python train.py --experts_per_token=4 --d_shared_expert=0 --routed_scale=2.0 --balance_bias=false --router_noise=0.1 --norm="rmsnorm" --tie_embeddings=true --optimizer="soap_variant" --lr=0.00589 --train_tokens=824000000 --steps=8394
Below are experts of layer 9 (counted from 0) of a mixture-of-experts language model. Rows are named router (the router's row for the expert), up (a neuron's input weights, with its number) and show model dimensions 0-127. Each number is 50 + 15 x the weight over its row's rms, rounded and kept within 0 to 99.
After each expert's rows: a language model's description of what the expert responds to. This comes from a sample of Wikipedia text that the model never trained on.

# expert 29
router:70 56 64 31 61 65 60 46 91 70 31 57 68 75 29 45 77 23 76 54 71 53 82 23 33 54 32 67 28 39 50 72 47 39 35 36 44 55 45 32 95 35 38 26 53 52 70 41 58 75 73 45 69 48 39 47 69 39 35 54 59 51 58 38 49 27 68 28 28 43 50 46 32 58 54 55 57 73 49 54 48 30 39 55 53 29 53 27 70 36 73 66 49 58 56 52 62 46 38 55 28 52 61 47 56 50 65 27 49 58 36 40 59 50 61 48 73 41 62 38 42 34 49 41 33 61 41 40
up4:42 57 36 40 53 55 69 73 71 60 55 37 55 83 52 37 36 62 51 19 33 40 32 48 52 70 43 67 30 48 58 45 41 39 54 73 85 62 25 69 33 62 45 30 56 50 42 64 37 39 70 21 70 37 50 23 66 61 66 44 69 34 50 66 39 53 65 47 50 65 39 51 42 45 56 39 47 78 48 57 25 35 37 52 35 36 38 23 26 77 76 54 44 47 63 72 77 50 88 50 52 47 31 53 54 67 34 47 34 67 50 75 45 63 46 46 57 22 45 45 55 29 52 62 52 41 75 61
List and sentence punctuation. Sentence-ending periods, list-item hyphens at line starts, colons and table pipes in infobox lists, such as "- Position", "2005.".

# expert 49
router:60 30 55 63 46 39 67 50 63 63 39 35 54 54 64 42 59 26 50 43 66 49 55 19 36 42 45 72 24 56 42 53 38 52 57 55 50 39 28 28 57 66 35 43 51 52 34 72 57 43 78 52 68 37 51 57 85 29 64 41 80 55 76 69 55 44 72 38 35 39 62 58 52 74 53 47 51 65 53 68 43 28 30 45 50 51 41 36 70 46 80 39 40 61 61 60 85 38 31 35 19 43 91 59 39 53 68 55 61 56 28 38 76 43 56 21 45 56 52 76 33 38 48 28 49 61 54 30
up0:57 64 79 44 76 50 66 38 38 25 53 64 43 64 80 64 40 51 43 74 48 74 42 68 53 39 35 34 53 26 43 43 40 47 29 23 51 39 47 39 31 41 62 59 64 86 37 32 61 53 39 43 59 56 52 38 12 64 13 43 62 43 45 49 72 47 58 54 52 48 49 43 39 37 46 87 58 29 60 37 58 56 49 87 23 58 61 44 58 33 53 26 54 75 67 81 41 78 27 41 25 32 53 35 63 60 50 62 51 43 41 44 58 58 46 51 46 35 64 35 64 50 45 40 47 36 37 42
Competition, award, office nouns. Word endings and nouns in contest, award and office names, as in Cup, League, Championship, Final, direct-ed, P-resident, Act-or.

# expert 31
router:69 68 46 52 55 48 46 61 57 41 35 76 34 96 42 38 54 59 88 32 65 59 59 42 50 50 29 56 38 45 45 73 38 54 37 47 65 47 45 39 36 59 01 45 50 33 58 53 60 53 79 45 71 14 23 69 61 53 64 56 57 40 66 66 62 50 46 67 51 51 41 70 52 38 48 63 33 53 54 44 69 33 35 45 63 51 49 29 74 66 59 51 35 77 65 46 64 53 41 49 45 45 50 29 51 38 50 15 68 59 61 42 60 49 55 24 84 48 72 42 59 29 49 52 47 30 28 35
up3:41 54 46 31 36 23 50 52 33 57 69 57 49 67 40 55 46 33 73 58 31 39 27 39 63 46 49 36 63 45 46 67 44 38 55 56 55 21 57 59 62 61 57 58 36 21 60 45 60 47 59 45 36 54 50 69 40 65 43 30 50 67 61 52 57 62 72 53 23 54 82 61 35 38 61 59 22 41 52 63 54 48 40 60 34 42 40 43 54 64 76 57 55 77 29 43 47 62 56 27 18 62 33 55 58 44 38 24 50 21 31 37 82 61 67 54 74 70 65 18 74 33 53 17 39 55 19 71
Initial M/L/N/K letters. Capital M, L, N, K beginning proper names, often African or Asian places and people, as in M-umbai, M-ombasa, N-ieveld.

# expert 2
router:57 51 72 40 60 30 56 70 49 53 50 56 61 60 60 54 61 49 42 42 43 45 52 28 22 41 35 58 54 49 42 71 42 55 52 66 76 53 29 25 45 60 23 33 38 68 38 26 55 67 37 48 39 16 53 50 63 05 57 53 77 35 54 56 67 34 56 44 63 44 84 62 44 70 35 30 43 67 54 58 64 33 46 53 64 34 43 32 65 61 55 50 61 66 80 55 48 62 40 41 43 32 75 55 59 47 53 58 54 85 67 34 42 87 79 32 81 54 52 52 52 49 44 36 16 44 46 54
up1:44 48 14 72 53 41 24 64 51 57 57 43 63 33 56 46 53 41 66 62 43 62 31 68 72 35 63 54 68 44 68 35 48 14 73 55 48 56 63 33 71 54 61 58 67 67 34 40 46 63 35 56 26 29 57 75 32 49 55 42 63 54 75 41 68 57 69 69 42 62 67 58 49 62 24 71 59 34 25 33 48 35 32 59 23 38 79 48 86 72 77 51 43 46 38 38 80 67 36 28 53 49 37 41 66 59 50 54 45 51 30 63 44 35 59 46 25 51 73 61 43 52 56 57 33 63 51 42
Word-internal Latinate fragments. Early and middle pieces of common Latinate English words, often opening consonant clusters, such as Repl-ac-ement, sc-hed-ule, app-ar-ently, stud-, contr-.

# expert 46
router:65 76 77 50 35 44 43 44 44 45 46 80 69 56 47 24 67 35 47 37 63 64 52 36 33 54 29 77 48 42 49 60 36 50 55 39 49 41 24 59 80 55 48 20 43 36 44 47 86 49 63 28 51 13 39 65 74 42 37 33 56 41 56 77 79 58 63 46 40 32 49 40 33 49 59 59 32 32 56 75 54 27 36 26 55 21 54 56 49 51 82 43 54 70 76 54 55 48 30 45 49 52 76 49 58 65 71 46 59 78 49 54 60 78 46 43 54 35 54 51 45 28 43 41 32 42 36 50
up4:48 58 64 42 94 45 61 66 65 17 72 70 54 59 79 41 49 56 38 34 65 17 52 59 56 74 48 49 55 50 68 47 53 47 25 25 38 38 67 51 62 34 85 27 70 55 51 54 61 42 64 25 54 41 50 43 28 63 37 53 42 32 51 45 60 65 62 41 45 55 65 65 73 55 62 34 47 43 68 44 55 30 40 47 63 52 37 65 30 51 02 69 52 74 89 50 43 49 44 52 65 31 56 39 39 50 82 70 54 56 45 27 64 38 63 52 43 53 67 55 48 35 50 43 61 37 53 47
Years and date ranges. Digits of years and numbers plus en dashes in date ranges, especially in citations and career lists, e.g. 2013, 1778–1840, 2023–.

# expert 6
router:62 57 41 38 41 41 42 50 71 64 45 46 66 41 60 40 62 43 68 35 47 62 59 36 63 25 41 69 30 51 50 58 36 63 56 47 54 36 29 34 59 62 40 45 42 56 46 46 56 56 77 38 54 31 34 54 70 46 58 26 99 44 87 73 79 45 57 32 45 29 90 42 52 61 50 66 59 49 55 65 58 49 24 43 52 38 41 30 82 71 87 33 35 70 47 61 72 57 53 36 46 53 66 54 61 35 85 57 54 67 63 28 53 69 49 32 68 50 53 60 52 42 39 40 30 53 37 38
up2:75 52 40 43 53 71 31 32 59 69 77 38 59 48 58 60 56 71 22 33 26 41 74 24 55 32 41 68 66 30 61 73 43 44 47 43 52 67 66 69 60 43 33 30 63 50 40 46 37 56 61 38 43 34 30 78 63 42 26 45 43 47 50 79 72 49 54 51 31 65 55 55 48 62 32 27 39 62 68 39 92 73 62 61 47 38 51 37 28 43 62 51 51 77 70 56 68 26 63 36 61 44 36 46 47 45 29 48 65 18 33 59 34 33 42 18 57 50 62 57 46 45 66 48 42 58 43 68
Agent-noun endings, nouns. Word-final suffixes and common nouns naming people or things, e.g. pianist, chairman, teachers, member, group, player, species.

# expert 41
router:65 45 55 47 38 51 35 55 96 75 40 33 55 48 53 28 63 47 54 44 54 53 60 36 45 31 49 84 34 38 36 54 43 55 49 51 41 37 37 54 64 61 38 45 36 81 47 45 55 37 68 21 55 38 47 68 57 28 63 44 82 59 58 76 64 52 61 39 56 40 63 48 65 64 57 54 56 38 53 67 48 31 32 38 61 23 23 45 99 68 79 53 37 75 51 51 67 43 41 18 44 52 79 56 63 33 84 41 51 59 64 51 48 62 71 24 59 46 57 68 46 43 43 40 47 65 47 49
up2:32 59 74 47 47 41 44 38 26 55 46 78 39 39 37 40 39 44 54 46 35 85 63 53 39 35 52 34 79 46 72 61 50 50 75 16 44 57 27 35 62 64 45 40 54 27 76 65 34 59 77 58 70 53 42 45 62 36 34 55 38 70 39 68 49 52 32 61 37 61 29 70 58 61 44 53 60 47 67 62 86 37 59 57 28 55 33 40 56 59 65 30 43 29 33 32 35 36 71 42 49 53 72 42 42 14 51 65 26 41 46 49 43 58 65 59 83 21 72 43 49 55 68 52 64 45 58 39
Noun suffixes, plurals. Suffix pieces ending nouns before of, commas or periods, like changes, suggestions, importance, plus common nouns such as people and life.

# expert 25
router:67 54 55 45 54 44 19 51 86 61 36 54 66 50 56 59 71 35 62 50 55 73 73 38 53 14 38 66 31 35 38 52 30 57 41 60 64 32 46 61 55 62 46 37 46 55 42 53 53 63 74 36 56 15 55 55 69 38 50 54 89 59 84 81 63 48 54 28 36 54 69 42 52 59 50 31 56 39 51 67 40 43 51 23 45 41 18 17 78 63 66 26 37 52 49 42 72 38 40 44 36 50 70 61 66 46 64 60 72 34 45 34 52 68 53 32 56 50 68 75 53 42 51 41 38 66 55 51
up0:57 50 69 33 37 51 28 41 33 40 57 84 44 57 87 64 69 44 49 37 64 57 82 45 81 39 42 52 47 25 23 72 63 62 53 62 52 42 57 38 59 43 55 51 47 32 23 79 42 65 33 38 22 59 65 38 49 76 52 51 44 45 57 40 73 36 45 31 32 64 32 66 45 23 62 32 27 41 50 58 35 63 43 63 66 39 44 47 60 51 49 50 48 43 74 42 55 30 51 40 46 45 20 23 72 44 72 50 68 50 36 59 61 28 27 63 70 47 25 30 38 52 53 36 45 34 30 37
Mid-word stems, media/sports. Verb and noun stems inside words, often media or sports terms, as in sh-oot-er, songw-rit-er, bask-et-ball, pass-es, film.

# expert 10
router:62 44 37 32 38 39 60 33 56 94 35 67 63 58 55 48 65 33 59 48 60 45 40 41 62 33 15 79 27 54 35 45 32 57 40 62 30 49 29 28 55 68 29 36 55 67 45 40 54 67 54 45 74 50 51 41 56 15 43 46 66 42 77 48 57 05 63 33 47 68 51 23 61 44 59 47 47 62 53 51 46 47 47 18 44 28 30 38 58 48 34 52 34 58 61 37 57 28 43 36 37 36 66 42 44 32 63 43 48 78 79 15 45 58 68 32 44 53 60 53 50 60 47 48 43 77 51 39
up3:50 65 41 35 55 56 50 51 54 58 42 90 61 29 44 63 45 38 55 68 49 25 49 40 21 48 74 64 71 36 28 80 39 66 35 51 34 65 64 42 52 52 64 45 25 75 71 31 47 53 36 43 63 56 43 84 52 43 21 45 33 43 54 76 60 40 43 76 38 68 60 43 68 52 32 83 37 72 44 75 52 67 61 32 55 55 40 42 47 58 35 38 50 35 27 52 70 52 36 52 28 61 41 46 56 73 65 32 54 39 39 32 56 18 63 37 33 58 51 66 42 87 47 42 52 50 52 62
Mid-word consonant fragments. Short word pieces inside words, often t/d/et/at fragments or stems like int, crit, feat, ret, as in lif-et-ime, Hill-t-oppers.

# expert 30
router:77 53 47 40 58 48 44 69 72 64 49 63 59 71 42 48 57 33 86 26 52 67 55 28 33 63 28 92 26 43 42 36 50 36 34 55 59 51 42 29 47 75 35 14 38 57 62 40 76 82 41 31 58 50 33 63 63 38 62 37 43 60 68 46 39 39 70 43 14 30 71 44 52 47 58 62 46 65 59 67 63 51 27 56 69 53 55 25 58 52 52 51 47 66 79 51 56 21 49 58 48 51 54 35 57 55 79 29 66 54 28 43 52 53 45 38 51 45 71 58 48 30 43 43 33 57 37 32
up1:47 43 62 57 35 67 58 83 39 50 23 69 46 73 51 62 38 48 42 42 66 57 47 70 24 26 39 62 42 59 22 57 37 32 44 35 57 51 61 63 46 56 44 33 51 39 95 46 52 46 34 48 50 46 73 49 61 47 55 53 35 37 55 31 41 65 59 72 68 39 55 35 55 50 58 47 64 29 30 52 46 41 47 59 47 55 42 54 64 40 47 32 81 46 29 32 59 04 35 54 34 74 65 52 30 36 64 57 55 57 32 40 27 28 49 83 41 23 78 41 34 55 67 51 28 57 80 41
Table cell pipes. Pipe separators and other punctuation between table cells in sports results, asteroid lists and rosters, such as |, ;, ).

# expert 57
router:67 47 85 50 34 57 45 50 49 56 29 56 71 64 41 40 66 17 59 32 51 61 37 43 63 30 57 54 14 58 50 63 50 38 42 68 53 46 47 43 44 41 39 53 41 51 69 47 49 76 47 15 44 29 30 36 63 12 64 59 42 78 70 52 67 34 53 47 29 28 52 36 48 63 73 45 30 38 52 54 83 36 37 41 56 48 49 34 76 69 53 39 42 72 41 81 67 41 25 37 46 45 58 27 29 46 43 23 54 41 52 51 55 45 78 52 67 29 47 62 56 34 26 34 52 56 30 54
up2:28 40 68 31 43 62 42 48 51 15 42 45 53 57 76 57 48 30 52 45 22 61 68 28 29 68 30 65 49 76 89 54 55 57 55 49 44 38 56 70 38 46 30 21 38 64 99 64 61 47 30 57 75 69 31 35 40 34 29 49 54 42 67 53 45 62 58 55 34 82 69 57 35 36 45 56 50 46 74 28 60 47 59 68 78 52 45 58 55 62 49 62 65 50 42 50 44 74 46 46 33 62 60 48 35 49 61 60 45 45 52 54 43 41 53 64 23 61 40 23 42 40 45 38 72 42 19 49
Forms of be. Forms of be and has right after a subject, such as was, is, were, been, became; also accented letters like é.

# expert 56
router:63 73 56 28 50 57 59 66 79 69 48 54 52 67 45 30 65 32 86 59 48 72 70 37 25 55 16 74 33 39 45 54 65 44 47 41 61 42 42 27 52 70 32 24 52 53 70 70 77 85 34 31 54 42 47 55 66 25 45 40 58 70 56 57 41 32 43 47 31 39 60 37 34 56 47 48 57 71 54 46 52 38 33 49 44 26 47 21 81 30 50 49 54 53 66 61 59 42 33 34 33 53 69 38 62 46 63 28 46 49 36 47 51 67 43 29 70 53 88 54 44 27 48 40 36 56 41 46
up1:53 38 88 62 34 53 62 50 58 63 50 80 46 28 30 45 66 45 23 39 66 68 60 38 36 26 50 62 48 78 58 46 26 50 55 14 54 46 31 40 48 50 52 45 70 26 26 58 54 36 28 39 62 64 62 45 46 61 46 81 59 64 52 31 59 38 19 44 38 40 42 55 60 85 64 53 46 57 61 33 57 35 49 53 58 51 21 39 27 37 65 48 61 45 34 29 54 30 57 54 31 38 40 75 35 76 62 31 72 68 49 40 42 48 32 72 39 54 84 59 53 54 45 46 59 26 54 64
Table and list separators. Pipe characters dividing table cells, plus dashes, colons and semicolons starting list items or fields, as in infoboxes and results tables.